Weights of a small mixture-of-experts language model, trained from scratch on English Wikipedia: 12 experts in each of 12 layers, 1 pick a token.
Below are experts of layer 2 (counted from 0) of a mixture-of-experts language model. Rows are named router (the router's row for the expert), gate (a neuron's input weights, with its number), up (a neuron's input weights, with its number) and show model dimensions 320-383. Each number is 500 + 50 x the weight over its row's rms, rounded and kept within 0 to 999. Numbers have three digits each.
Before each expert's rows: "comes after" lists some tokens at least twice as common just before its tokens as in all text; "mostly gets" lists some tokens that are sent to it at least half of the time. This comes from a sample of Wikipedia text that the model never trained on. Tokens count by the router's weight.

# expert 0
comes after: "\n", "|", " |", "-", ")", "\n "
mostly gets: "–", "-", " May", " •", "\n ", "\n"
router:519617585554408612557482462485433527457479482554518454535491477537491463533477576484476464504508555461592527544466438515476502461509446436491544491464449506488645467563534472489537445585505484
gate0:479508551460536458491511497501471526532496553486530539500418486463619426503596501509514478507434489403475549422451601551471486506517496577531530456463423439530551469458570472501536498584541490
up0:530500559490520468480486489450479497509519567496483579537424476479640459488593492517502449503385510453517564435473545493507463501525460533605540447457402360489553431455548489501547492652555497
gate1:514479507612395467516513540465535478516516629582505468417464516468524474526541480541524433497565518527432444512433418469461465547475437492447494534485445587529399591455616523482522430497453583
up1:512487543644411426503483593445512553533503605567492499423470505420600462554537500552502450529558502538450425508445456427518515576461440500495462523460451541525371616494593517532515470504468521
gate2:477523483437493455420566534544528493485553545577395503565485507517448438541490492543531529527569472428579468462495439511526489493505432467506468585533494520529544552489487570425447475503452518
up2:556465602484452422423502454505458460470626531535434458528530470454493469600454506568460472455548467478447534433484420565558462484562476619468446584498485456587557562447458523503531495526438500
gate3:496580566402443541480504596495517534506468566496537541489522462498422466614497508539451551617520485470459491488522485532559462501451477426515495551484437543447536510515493439560515415540426573
up3:519554513398414586496538535480533473525453558468563539463471502473503494545511473571506477588474504485467480488472427491474509538514473431553508539420487530457517476482487472511526455550527551
gate4:442552508400579544421492600518407446500543596503510445460470488507522460480427372503420485500472517496490447444505501557453491563477423568454473494442494427497529439534510470425537479527471606
up4:441525498397612513401477605489466459482548581476506437481556520487541423487465367491421478518516482513524406454492463524445516574509434592396483483469537394456526481531546435457466508531455626
gate5:502550564468569496514544529554533494482534413476510452501543510563528489568520475544520576471504531477373412520588480451581543496467516511521448515579488594584445428480561448597477496492462562
up5:522536556507532487502537552533546479509516416531527419560502514544525482537534450527505567428507532439391481569540429476584483465502512514532456520554541603592433422476595489565456448470442575
gate6:498501479399468467503485623487482435502520427458575494582489502543499483502502451547436480503458525474494521598479501495471472480539467508418570546533549539535551543515434519465512478522467482
up6:506557481394428425584536602556471462455509383490566503481516463485486523545511411533424419506469455422538544515491506497472435449560478500452524544528517571520569495535459536451485474531532487
gate7:470477486523583520471548500432556514473489519447578460427473492515412449577463498501510506507535492537544508541518449591381499481557476545555498537407474530546503520503517496511529452535554441
up7:500523584556572505458566468438512524532523477448562458463518515493502467579481479536551484556509509514473536512505435590440456527566514540516482537454449545505480529581528502467481514528568495
gate8:503534547531401546384357450344493546489488535440493587504570441531439448496474502508476554508555495483470511542485521548447524572564565525390506580414593480484419488494506541487506422515431516
up8:602473514530452539437320436376478535482506500465476496537615451494439397486486461524541534583591486472486532524475510472416526605519564487409467568497637479457390444517493475569476419524453508
gate9:518612450498518559374548509449500481470486514543502477541478440512475525507457457479586422534390481528506457437518443564506541504562550449455556486473541511448422477406524459547548433428477449
up9:526542525544518521440478515442358444479438538506496415501471471449521488522502493429598396534462493581509457443580502527519513552609522475467537482501526522450440493439467487573521472466490455
gate10:443566484486540556556521481554485476502503553532618554516432518535518518548440510483394479552479447468425486444554557542425548453586497542473572446523494569614569514470596522570520493482532441
up10:452529479431483519542531464538457406518462566545635537544464513538535523491409505510414470538501467524501488450548557482502584488583512515537580451531505505586578466508569461477521456493550471
gate11:406490543623519539504531476545514454577509549486496434443487562453535397505556537424498468443486470433439524492557572532535481507472509495448618439561521470569453565394493478575519560513614457
up11:461504567592525538518573479491533445555496569492507467463536521438465494495567504459511451469458478445544540474504590545513452562516562498467578448606560446558530560388496425558546533496642447
gate12:435573521474508523526489584494547495525451504525436546557569552557442467472509593472489489586416523561529473456477472527432543508482499437453435429567552498491563451592514530601453461492520474
up12:407502506464486537554469496559482501478473501514493551602538518553449519468520590496498460541469501597563439460476575558453563508528572421440415430529501503525510549528441505521523476562539511
gate13:455529427449460533442402535536498535454518399664553503467441539505628536518527482467446398503507489622591457480510451520446484495546588469545471413499452463510482455533432527567536544508489432
up13:482491488453441585487411533534480525490573396644509481530427523490532479493514487500430424476492504646601518484544420505432469499562590475507467446476444450506492439504494503569518498529497424
gate14:537455424507495537440543456496532435511589498461597461503479477548553505421594561452468422467494510528480556496444494557519496538511468492535524512411551575510482489570533499474467571491461428
up14:450537504396499470533471557501447449485577513538572520507488555442561525466530443574488482486450423495439591469460435538538610543440501531553447529565486485512523473498535538530472479541568481
gate15:448513478518480497574470549570406514563474500506527572512525517554521447480497495510561450569435470583466514509511538546497498417577475583544416405521494481526397465503583491507534583560529443
up15:527486500494466526585511603541407511554475481445469551488486482474507454439471511499540458590434459539483512481439540531469526417565515562572477443490499501544471469421578479524532631576521498
gate16:516451367593553419466425478490474460527500489466536571454495508442492523426532513541608478445532560486504566467530485539524512557393415541583480456541468485513481518474513439572477479518481500
up16:605511505555536538391445495481526430480441468485490524539511536406483486524520513552551477537485460471435426529539432506527413544434550529490463398470431463481487511553498433518432451567447588
gate17:491543436535545590502525413486446466503511455544519611518454441456520544507526369414525464487484468532501544561483463625533554448443532495537437524627511462452529453562436484443447578506466448
up17:511531448560563573514572452464446567553431456532505620541473488481530640521461342399543452431509537569497519536523529522530545449452523458522469478578612513426525448529501518489439586540493460
gate18:471404489488498485442554507494513525549577519543555460461362527489504566404499521426556583518508460563558500442517583424495414502383467468541503430471467498522532559442476477531540512509406491
up18:410571469471467471570440506538460483520548602408513515472569502481459491457512496539496442538503538433498531495566472561460596509480416536518470565404574391400447453584486473547491445485475549
gate19:460463457588508472504493581555606483516471443518488517538520556466518424546496540493510435507562453572559476447430468506580480509507523506484501477502572394377595448509498550510542531503504500
up19:427424466529555492524498577561625496535526482521510514559543527416555386543463550515497424525609505548544472447499389515540518472530529475482513482483562436423608429506509523476541536517559470
gate20:515535527522528486478518424482507506460522497533518571543565520521540493561538433517479568478444461412483533532415500472494558473510461413448488525545492518508434558567488466505437505531490435
up20:376576508478530475584478414444550530536497539475522477577522510471453500515427487486476509477485441472550505481496534470506549479498449433519555558459475497537500512533408515503450461529496514
gate21:521521461495433610598577420445451437597497516385474533562438500501542455475522501568462553537517470473426563518512514459420593498541534480474398462538479512508548449402506563559469517613500544
up21:526508513463435587551502426515496430586461532414497507593455500534566460488468522529436521515471476515456579489402504530474530500542545493504499514421497471453577453422458535546500450599469485
gate22:471490434499431539418470538528531451581524533563483532528530536508651584591489480491458460561511458454461473581431396550499488523511479501533554496475510531511553534638555527399498569408454510
up22:477495424490359497469514558524497495547543526546500528483532522486550535598463419523487475560512522519483489636418352483486457526515485432530585471474514524509568477636528537389471589420485523
gate23:557545459484375397428444505512524599504554425459475470471520548497512530519442451493527470490526538506497544503505504488495590493401450475536447528590496474540410483539498515402515537439568513
up23:474499517438408498492419564511452533537507454481486574565484542590486558465558474482499511548543533457527537506601514387434552468538530485594556504606473483520526407503456517495607574499511531
gate24:427499663449455563480396475489477504489439490439563463571445448555504516477459438552616518489416409533514491501568486580369510475471457495464452513486515487500485572454506547497486497578504506
up24:448501593397489583489405487517490549510465548535543493500382494577445595551448522578547481488453417598491504529581444520378541540430507516466403505516507494515454562424448551485470499539441484
gate25:520549526491478586459547579474547429531432485466577439494467505508551372574505469385594430546481481528455521545569542471423420597462430448456439473466417545486536581519472543454520468517495511
up25:543507473432488414569503476390490596447569501529579485448427550536464467448566580502456563441486600445465529459422480500498466462548459530492461496504553542562506534560534432593497514456566530
gate26:432496531499527508563485534446458479524403591510433495406469495563488556540504478583443539477415548509490426497527484534513511516467472440478498525414476533541439447478517479430553517488580530
up26:538510503467527507577519439428526450532464529529446517395440496460409616486492466551479535465473491477423441501504519528494507480559486503518511486447529561505512473471501449495545520473581540
gate27:534417510558400495486514531608460470493510479465560562526506476537554462446462520457472512471539414497535586450520527494554476542475506497547473420515499496471518540437534484398595598412522484
up27:476495553657434539526453454461430476495495469399593518527539476517564467594541502506543579477512446528489529419497471540563497535524466487470454520550570517472521546469495443514498569520451513
gate28:560495518653517510554531452417532561448527491521499483497486432483548558467549490457521559460513469415557607612565555595507477440436453434515460559497540511402476477529568533437552539490414499
up28:486509576597582491607556490512539524464464532496577508493432350513491534427491485480529543479489418428538470633551522556526506404465537380491486463551535581433540473533530511430503507445511510
gate29:504552478565491515485529473546504505464487396457511498522531459514482524493477381507532497528544535478514432450575459421567479500509593428480492553354551610533500509491497529510467565539508480
up29:446527570435540459511487475483470524500561527537517502499521511581441554548594617490468528540364498431548571569477526462484513525448493610495543448595462377495536507493496421427538459482550535
gate30:489450452481598536532539447442556429496433472518551504593457524510475536439490581495511397552437523435571524481398555442508421434434518583591525503535559429528434499457491424507571494536546589
up30:544394491484538579466499445449528449566476455535550472583492578502435596396458552484517427512452520510565493508430543466464448438409501546547406505485531413536440535489506450547589528517506603
gate31:487483541530457483524556443595544546594344496444538491401486512480542550498511493492428505533555530406415476476468493484562549518459497487572482425541550526590502540460493455512473551459488570
up31:490501565445441449534594461565490561546324514437511516432528533457535547534520547486445481516507571454449473482449440464489548526492467526635475470545499563564484571458485409504485563446550617
gate32:454539531451528527570506573512555494438535508568495485606518495418426438482452463443557500530527501528692456568478488509521531518450619470493489450478534474483486469411504483518527519397523520
up32:437508519434519538569483559477593443455574468545454517581533525458429538483487495426517498547522534457596424540501542556530481467450572531508451429476526483463500417405521540499534498386519638
gate33:459484489468451539469523482451492470467553533530543531467599493545572553501488522340476514513529530509521555459540470521396494467476552415646594497424480525501545536469484576484479455542493329
up33:448543470452507569473514477409499470508558606491506499511566508497562520501455561365451480439552553487475507448582441538437504441475528461637551478444442521549531543477527562470456482583513362
gate34:508441503481519599517454486488432516422392530380413417481565514423536501527421587513483569578530526558516567456489558420443511546469538520524418552529483527549484481467548504422478457465506502
up34:510437426527546474521442511491445517418405524464468391521509493423511498509454577548485564615586470537566574570440641410443524570499419498519383534507444468480499527491486488495458467448490549
gate35:449500499478397553499591451455428520549535436508524479507460501468512468488466491451471486550598495548514454458561492577471425473453427470529492499486487501502590534480407502553477499469477470
up35:484403578551449535508524408565467518508487536494478487543464489540440525497464571477504508518493514509470482521534475490524494450498439418627502444570457432517524466418498522514403490446514584
gate36:477471571541527522474577570523561517455482534458532435529507584502516498458475484489448584477503432496483432528497476461516548446500469489505483466564525589464528486486463408550462535520501435
up36:464519541511556443471566540538607525461470543409542420505532548463484473469503468507459504503503410475500443510483500483534532418498501470409513439511523576485564496542474397597518526535462453
gate37:485441510447514461459559519504542457411484590494370516584555506599556560462529549499498599529560506396461430495501447460493427475544577512476457572521556515454589570535498557432511449475467545
up37:476477532491524402511512503523559439396477588493350484584551521560570477477521528479425581519582458427468396486464445487549464484580571519498486547506547468468554509503502534447539489516458508
gate38:541489455529601463519544493467469500462532344440517430476513497557497478479467598583508428457523481553448466461435507442531536583425505587539557552539546569506471488500526493524482471505540486
up38:525475450497558444506501479473451482457541405434589486513516531596470518448509661597525414463518469476448466431512551475458533568453547581599568540527548520451451474488548489548445497490547513
gate39:564544457503474548502531416475451558522401490468503566557533455438528496521513488398442498443492490497527542493511473467545502532427497513412557536550581467503539454453486483529431480486483426
up39:510540489560488501494513409480392470517407489484605537587563442468550522475463439378509478452415535554547493478573450453479516560467485488464562570523580444476559485493520459485419525526507469
gate40:477598410572454564499438531455495469531466513456496496411486455517484489544523542528578411487537415414434492527510486515500546524466414551480609419527485506594545479468556483556500477539531514
up40:494578467566528556424466465445510495580405600489500504439567497501436554550556512494557459511521469333435495511479468523560551497531489499555568437534496477600616550475573487552511439548569508
gate41:452417451442527523547506565535576570494539479505481558509453556551571524576476549473519457552491464445444538488464491416602471467512401593498543457543555479518485562501611468518524504548438510
up41:464472505496470605551471552492527574455518465503516603513491561538557538537487575522600456569548497401427599549473482425528492484489430558494526446533544457504439538438581501536500485517478505
gate42:478522501544575503545434456451539517589470487483418498542514531550559514443522549445462424540476548490543442353485585531590509590350520429606583520544468622540398467543435484465477520433505500
up42:523550513602565527570503438514571544541477454439415489539492425499534495411468512463469481537556576467525463468463470573491486510356518493568594403497499570525483485522579462437429481439523472
gate43:433455438468511495470544533499483491502515514480521554479620517422488510464452511483489510532523556528520517494483457523502526436418448498482452476528474530444511539579560526453381470450459455
up43:483530521491397545436544480526469491436447541462514565503571525531455492537397547418576536402479504559609415456481542456436516491410397520518401447508490510494582563577549379546371556454500511
gate44:481668560443623477541523493440496633447484487552483559646488485472439514519528539594551449459414517547430393485483483557531467593520507494467511474536476502389550552434460604622468418535413464
up44:505690555509565557478519487511498620420442431528560552663510502436405466440549474581531432434480545487429419503486507437544506552450464442460501437536445461436514601409478583595495464526400493
gate45:461479515560527451447467408441489543462503588469485559420561517579572444437558531496492521507509522616408488533468476418429545490465429485504511434522482545425478449568559458530528542522503424
up45:460490502499554447385497387457473518432492504446479604419515520607567456494541520531508491500497486544470439556480496429408546529484395511510435473490533512421475459495612468529521503508557467
gate46:446535485401494522558490517467516471461470449477436460495456485554461503434470501367533543504513472545573588564472436570488528538504513515513571525526435500532596412487577501556539498513448483
up46:484521454557518491487605484493550461517547556533469605485485433524510458470536396601483478493529460527565501459632482482563586367506467485435481474465467516497415583487516464456518603546572450
gate47:554423449533447476502545455527527489466466474485527503552534502473478482450530425544473469532434523528447545608475510567582434416505438465490607444469534471479485446550481531517500477610461416
up47:545459503533443460482554435510448450497413483407495481531549507511572475582547410501499463565468515482486481649472488582573439449502453487515666448451480464464452435484507529482483510603460448
gate48:545533535479416477433435499535475522456545492541465435530479510564468479559526563448499467476404472420479452564454511530571485549584499502501554410424442531437633396559664582458518478510428538
up48:543565483503371472447479527476466576448530491565541413569487565556496470608510527457508473482438418412503487563382463567462578534573478522460578452423462508380582383574697570440532458525436544
gate49:490498441528468455421452385474491538560540500510475624484526483428498438590475503548469481381467493480578451519434475545487572520572466484443460449529434426400491479530473467470464520607551495
up49:463557419520472447460423405515450532552538527507513570484484513483442407564444520550500480380492502462533516613489500556466574562533486453460490474566500505418458499489445450472389507610477497
gate50:434451468425540496553449506457567483558403539467568536595548472618524457509517573457543532562536547399500491564486536521583536526551466480583517423470479469508511443600512416526522537522477500
up50:396475486525517582542594458538476500522561425557450457492477534442496618402534493499529476450534510551518415400477549452490514544522558457567515534517400476452513508489507588356514556605539564
gate51:527544577521527537556448382572472526437558520537523485485382492555540542578495514517462440512514534452511430447520506630467506478552481508486491440499497508486539571472504469478549560467538462
up51:553546519434525531544480450522497487497587522512516526449409523491479550544508520534374424559508529504533512481486531627443440368502466532437488525464495494525504573506571500508494554454579513
gate52:514479449556462538532453640469461454511493588439536427466509521569499549642440557526638456497563478492551516492517492456512445441483572467544484527510585414465473522410554586368513542569450547
up52:460463493561455485516460663486489394580496517420528489473469563502532557554471547489572478505580496584588526477486502545542497412492633429525495510548526389492502472408550612476494525555497547
gate53:512461512620444465448486476528473517500530469542436439532491396554442482358447471498580457463561528454500473517481570460545480491490342473487511483417494455500560464540559507478537503531517553
up53:489506537590515454521511513513512533502523444506490411578512422509461517355488467446589437427519461492487481472442554479525529424420373418539558452502545481534580448532588530442478436549506562
gate54:515487403469515492459502562506510536535506524525571490483489420510611511549537551586446469500492477487444518509563478495493637427583497475498504419541490479433514527494525472493603565485474477
up54:447506430488420362409520563513505567549482479532562458478441459511500539534570527539455491511388537481465509527463494528448481550585455483491460474544524450483539586437479449478561482513501482
gate55:531479539492416511528539452511486567398474419472477524498470476429440590548541569490516476545441565433505520529523574481483492521517526477490538548532465500526485444510515482503529443496518449
up55:500483536516449505539549497549517577398473401506564550520464474473491535617502560492460520508460532437493509490538588569441510478563523540493530511490498468560484468490472581554525427472447444
gate56:535541630516534561526441495440524544533482571507435435568508503452444477533560473426547472462495459475521567537418386454453488544518455490548503480551573504481540427474434448491487458569511536
up56:549540531526543560553407543460515498503557556496471396551490509462472424551570440519616479483575442494528522484452446464409478561494481457513508456536531484463563448533418399459518453587470549
gate57:425423509492500522591425480514454439457560493473519497485553398478475493442547535537604540476441553501482549542584428421464516478440491511460523566550461512555563548478517505349441457459522548
up57:461448500493474584539386526565530448499476414449483495524456453444490519458532472521546509517350497532485508561525427477507485478360490534481534537522513483558561518522493527427424549485536567
gate58:476489478437521528498490549577598528512477482430502524574581485560434554433425479612435418555525439473494517455393569480524524442529510488511470432534535541559632594541495469472409536498501511
up58:551500434462498541485522583488500548533550462443496504509597445510398578411457456596419506563522501514447447501414498515508552514538585515555497480481493518538557597606520504536469467480532513
gate59:418557544491484521399413501466464502516476578541519543422537571545574511569512570446515493488482542488526477456482549494374504431482578511473466515498512483496452534436529452530576540554518385
up59:519558515476495516434490529479482516507520591526536510419515499520600512548536521421442484523473574496551457490521483500382530461482582479521518468491531442563458528475430430453515607526499393
gate60:529455495437510543442569492418436451535503516570497521398469530475533504483481491491428473536450541468461514445550466521434473550477425528512500527469462499469539468543470482577432492521525516
up60:473481479488469515412550466432472484513476437568543494400472595470542513458497497553491474519436537454452476521511518520428531505500444552497515545468446494473552432560507494538448453515563515
gate61:473547427470516477471582531439542579542432505479550552475524495489483540487448508555518411421582582531459530488526449521512450504486541464391543467522487575522560524514546511526492496505491523
up61:469586512488581509576537527487499465465502569508532543547527508466502529505472614550491388451587546501467479514486410569531403497539534440455562488464496546496568514475523485502466532492446578
gate62:538499509494484527505534594494467468527530557576519539592597426372546501500517617536535465496525500432515574454533444546535469529596491580631412453492487473452498438543485419525479466495499423
up62:566518526526489577490553551510492448473505567555549543582568442399548511471543586510481388461537528465510526476507427525468484488539482574614393487503411548514487443537479444511473508510542430
gate63:477515552438497422513539547506480444457555526513474450419505467524559402568490522562548517434544538558460517475543565588511474561546504504417436451526566477573597505409403538522470586489484538
up63:513507501435528387452573557514479459486521538569460489477515493478570488555456523507642499496535487531477570493583606528520528592535530526472354450503616516525533478445439518519448521482496582
gate64:500462479482450510402451539460527482518528496433487463407492432535464481487549511555496460484543478566424526503544537512492516523541517379517544482519555558485513507431546549575462521442455502
up64:493432510453468522438433549443463478510558505498418524487480454581490506482449483541492467479605483512453478420584533518506449557572528389496520394515553641492499391459557520533399511484488520
gate65:526526432480500456488476491533488527550492529556501500546420445498624455584519478480551493447622610492516483501486489549525527623455512480447605448593493534492537455471631497574489518435505469
up65:471509623565585496527519507519479558468477544504507525537472479468343592381532502485478514525403445587494541467507564518506550368573489455507388532480509470563553514551447416480505473552507560
gate66:471545476524437535505488556516399561474473516481483471498514560529571554470439474481518512494508532473503469441527540590490476478525525522478481570552485543517414348512380499402501501521507509
up66:482514471507471540516493566574404591471457469497461484535502545533537561498425487469459473489504522462470510499488502530529433416503497552430501556486500533519414446471436492369540486519587493
gate67:516653530476530486462472529454529503460491483524540434573485477535424480465507492411510465507516582437411503458434477500518504520586461533526502508527470609438542502598542416607478555495522458
up67:514606529493569447481514561508530478425512473475500448575485505536460415533561507428491493527483551438430506509404472469527542510582449504491453453537449598466549482555580393573489561461562513
gate68:453488536410483555532519504479437475539551516545423569514487444438491531558486541432465494581511427523544492533485443492489399582517431557560537530462477514548523538474447569595507568508534533
up68:497487565435448503543495528468435411583514438558474516545494409511537588561478504442495503585499420486535487543468437491473453623535437559548508531510527554553518596516461539562461573539594524
gate69:575607507457485558479437509510567504435416527463476520593421544534548447451474535479380484578560478351460534518518550469557474524447518523487520477481470601489607426573519490579450426475505465
up69:516587552495501564426476539539522511387407560516536526635362534495572457460449504526425487550542502410483562514565555441547456562434525513517490476466479585462665458574531513549523434480459419
gate70:480448497470470490618466433505520384568503536449463528478523466521435402561401466440549526468490502487446476529557509534459504474548514490519586526436502555413463525477564422498481495495428467
up70:500446534490446489590475473484501393562536572391421492539457444513384404581365421453541488494498549496557583524505467477472499502500499442537518513434489572455463509407571440523444514443465424
gate71:579474566506441433421559468466485484384523484526477432548464605493631461521369522508487476499533467481528532419562441526548595453524517506410519539479495510521579444505487521461475452416431501
up71:612523576501468425443537473461467467373559491519449455571411548514618438525433471535483477519545442504480506474579457513479566472507570481484515579440542496477541426535534525513470416433432501
gate72:499594537479466505545563605496515464518569377524541517529496442507449442452523582454468475554547527433520552498561520577441419545487458567470561542461525602494538416532409452544494524607415418
up72:465547377549393518472496536506547528507556341492509509508469485529519457414544574440479442499560556448459476548572539532483477557542425476428542546495419600556513430526409498501515536516398468
gate73:510463539554511497458537536504494584515529533548484537576458500503573487452510431538489580480468414515558486491492430440450413537516541515600542519520494463503506469548627458529661481586480532
up73:500424547440524512581517528435535507506484530567485455570513564478591465437455449530500579516439417463515468353534529498453556542533522455541630510472463461485433403555546479532627465543477443
gate74:491546488496510481508511540607526476537482549338343489540484524470628513582462529549403523488550616440463407506557463481490458498511504589500501400415421517442488464574528546531487527481550450
up74:477601414479564544551541572608555487592461551408368482509482521541621472513522544500426546522529610426430412512573499476482476465493539594535512422469460542446489465568542544483486482433576507
gate75:453475548387514490508502570675445524527433444593509534431500418456534509547521505381552500428460522437477443525455468521398412540494508511491511475455439456529538478574489548572432520449549474
up75:482458576410504500517481548607447488564451451565539524435478477475509467477545501428561502497461514514396467569470496538456441532490563536500560456443467447565511489546427488572383533520487514
gate76:518521346477597599532525561557537461488579525586485544507602499458561469518457556478588512561571543426494454436534399439493516520488529535574496497568504479521492513543515516551550509549559534
up76:517558406496602585552566564562568437533587522515454520535516506455554392502466533454566538519555569446454450451543415435544500531442537548540435467568561461488503440549469494508508487446542488
gate77:465424494470520455511481532484529414492588495487459526444516417507469447497489485536521539476438574468469387463546535404548529492605549541471478507456517498552528514559483499422511536497469434
up77:480463485528478469454495533553566401500579463432450536406459430530484398536474486527540485441470558541441400477565550384536550502537498542484527516531540542553498497493493550432537528471451472
gate78:480510524485519625552532467516534485555558486547530494457454453493503500448442510476523483464450514472557513486464490511524535552432469496554602494475367433611468482510547500477635433552395492
up78:559513463464513617472479452570452532570529567582509520498508475482538535458494476454521513454537526455533508473467528532544529522434472514582518491493483440632548496514546491506630458548445477
gate79:467515492587558442523527483466534506454529474555565443518548506531518505564596544414513520564413537509575481540451535495480490396513434486399567438507437475531506482560616505452541419538398437
up79:471538511542574433441525498410525465390492497596512450547560500537490463563579522386527411578478504497599499616399521482448480535548426438381581476480431432560510452595585488460530444542459464
gate80:535468499453503584564419558463478468385445461464535460524426508521373569543499506504484496444524487519493477413484515454436504471429464367506491538558568572501505468513493475541585446559547553
up80:518470452472502522541430541462491442454542502514516488559400506531448587572551513541530486412521492560440482457500490450399491497467475389501531539544580551513539482518548456539566463492543523
gate81:540510489529494539542424587496603562520473454480515445470564487436533551510440486584452468458490540447522489557564510420505530533477465494451510522472488472520569526438572626527489485389570560
up81:520531503530474519517510563511631570496504434479519497509550474422500547498403495583477480466497563407504501577504531428497549523487484537457448487498449466521574518446558633529446507434596557
gate82:430555517543478460453521384556455506532482504521509486524429523422486529480576503490546509411471561478424482504446445566534385441507464575437516386492467478535524492509431519427453553571510548
up82:427504518523457548429539425556470549532481465520465544477389517440519547473606501480550548420509543537408412561505410536461394400528474496453478399424412502486478521521466489397494519514512555
gate83:485526457496496510485481453470465584428480429538464517512524511529523555489460487479440510473497583433541532534536505474488482452467531457492505545455505458461599570441485596463500460445482507
up83:377561428451538526494486502491499552410472512578420502545547466475473576508459468472461479460468597414512526526543562527562426455458541409503544596436505523445590537495495584401474533499492522
gate84:413466575536515464464520523592490530477510529533515426523434536538506486567512506536552406449446457446377491500488500496533555499516510451512557522462550494499546555446563505476562489624526577
up84:485499563507491471484502548563505576476507532528518472525430559560535533487455528515535440451380447548374441479491431439552498494497513506526588565461545443523509551485506463500521496574557467
gate85:431508470558523486562556520551486521600508529495423512564464432498532526513421455470428562476554482465467546437523508546570465423465535512455454369493590560519552444493582543544559516531480533
up85:545532482491385442442424409472484527366517485489543467479547557517425488502528528490491423493500543557494511535498430456494459581547479502446506590515436461442490553529403461525488481460531469
gate86:541447480485538526541476441517482536505523605477554455511546502507496471469430535531435433449519504389494552465539522461492540517494539510460560527517457410512496493537478531544478416491496540
up86:546436498513482552531481436435498541510474590522561402550541518493479474472466518506451421437523484406499581445558590464526510553495491469480509463564468463514478482488506542551448460495496558
gate87:493564478516494439491574490554584550445601469540540481396570443542474464570450493501487491520583487511428408579463449489426461470424450523541512534544507533429516428487537478454476429481525491
up87:456617523499456469410570482538520567499577422581607462483546459537464525501460509457503543499576506562473405495539483547440468446478522516499487588500469563466532390464534454515468454481569495
gate88:584416444523495440504593476548492443505507445516544410551561493493484480496448527500520492506530510482395528535603577497487482483531490491476510520498510469520526487502492604487469495613541554
up88:586423411548540480492619429628541440480490460482570440555517467440472515511448533488471524554553517478398502574587526547440436469560538482460539500434484521477510453530422559475510461508520523
gate89:558516417456453431551474570428528530459478514595574403497496503527553498456549389482403466543517505454518539562482465492466490540449474528470450501426503503496522539458453544443401576465458509
up89:526499441445478410523496546416500495511491462523531416558439529481569567404547393529476491580516502495497520571417382542561516511491453524506522466387536492467577524478478462416413512488444543
gate90:471570479465474540435490507471549437490500546435441525516404517472536496616525559548528493533478489512408501555463541457509538437457434487508502436462586484425505448595584478454470435497586534
up90:481521555453562517517473580445625521567518469469496506577533506457540503585533566584445531524496490444428488517392469508498545500505429460468535460561478544405481476554527489406444463557541496
gate91:427528486499552489493488563516366561511523510500499432547470496524537448403493471432387518584540467561515469515443505500476566477456443550535474466528486520492478549487526510609486572497422425
up91:466484510512575481477475560546418557507587507545516428544517471533505471435472496488385418559520426564490518526436472454466563507504433520472453472511536515543489545520522467600463582451443431
gate92:506500395583518480456394526493529470533365483534429497491533487466503465554490523567503448482449537488448528499580573432562437397495461430578513503461486474512504480524486399393436468491602500
up92:506559408527528508504386533515498429559334456558405465508554521481510483605465610546471401515426567428438504515569545508548419426520431482530500554467492484527474489448502457397413496496558471
gate93:456399447456468543575535441491528532474494521453502506444475481493396446521549464535548553488485507526438580534526437530456546380550399418498532587445514516431435589438587491440413548556540468
up93:494395453435456549594535479509539566460502474535491538489490483488406496539488404518554585433501551521382562518499364539484512355472435377473471544427463500442415542421548543413420505486558508
gate94:455514533482453554480469532444437490614517465474440513448463444466566412526484480550499334490506448478517518590464503497593590461509474589446530545569542546427523521559535577436599488457494469
up94:527504505416392612448507591514523499530616485530377515506499452434525480562514445435459433482524493470490517556516471505561485515458507561468463572473595470499515464541497471517527459402489486
gate95:565495534620493505499435577551513587554463567502491534510484500469421519484394553487466499406485546529604512489575474387438596465503541492487495410476451525503410457497493456487496531588593533
up95:527511532629446485486435538547481550536466543477498524484428507476422537469412552509487506452441540526629543542596477393409583425507524459481486470452514463476437488513509515531460520555563534
gate96:509474514552395415516585487512476543519498489543603436532546496487521514486468518408524558502522546441586464439590593481404564495567515498430446508494519549468453476398470493577562486490514490
up96:562461476551496438472501463559483535520520458559567456493502517496441495470503599474492535401494513464522511485509561420505491446601497498445435536538502499508472464520529472536536539493547464
gate97:442520426435490508552545490464559431526483522536455540466546471436500583474560488480456455481489662506526510443481496515458542551499593514503372489489477487514609499553455568505602453423463462
up97:394498507500492543586560482469538444499532501534454554490539485424501554532638513488471503543438658518497568495460478490489577526528622491486346499487455502494607491584476511528546501423441508
gate98:557516491442512462613475411450478421510591528544379515462485484534442543506469484536584484520422496460510558467541505466485487500459502514485441442444504542439517537454496501503600488494522532
up98:559538439475494504554505414515399494462518548507407543551480532547440555517452508493518438556489484467516575520555533415544562520440480475484445435484460521442531512490420434530608498526509523
gate99:479543566543502447521475413407602476419482435533454499471495502469461507488577436385490478521385535549495546440514494412447484557450464463492472529526434555496591478514547456513471462515455545
up99:524509516484474488567469370367542503466513451518528555466480484445472482493491483410477469527437520497549577453483526447452473515459541436494468512494504536488505464504579456523437473537463521
gate100:518461511516489482547495518426581649549560500517551399509486476527439502459517526580488501478521463515472434624463475506482506461479452492385575514539545477527566512493595475561507475593521401
up100:492380496549489510560466510454572627455514505458545454542520461501434487503439510509520496495550526479517420565412435484487583425563476528452555487582547511486590535517533547611491492570490434
gate101:535437459495570503549519506544509490441529528426457579450407454512497519563533469550536581426512579462424479546604401424490395517490379459488432418597615514527477551485448490481427595528578496
up101:439400478498496442525498575466503482463501505484399553506383549505486516551555480510469541485491545515478411513565465412501441509530380431437425414481539483552577536506418460517402539563551467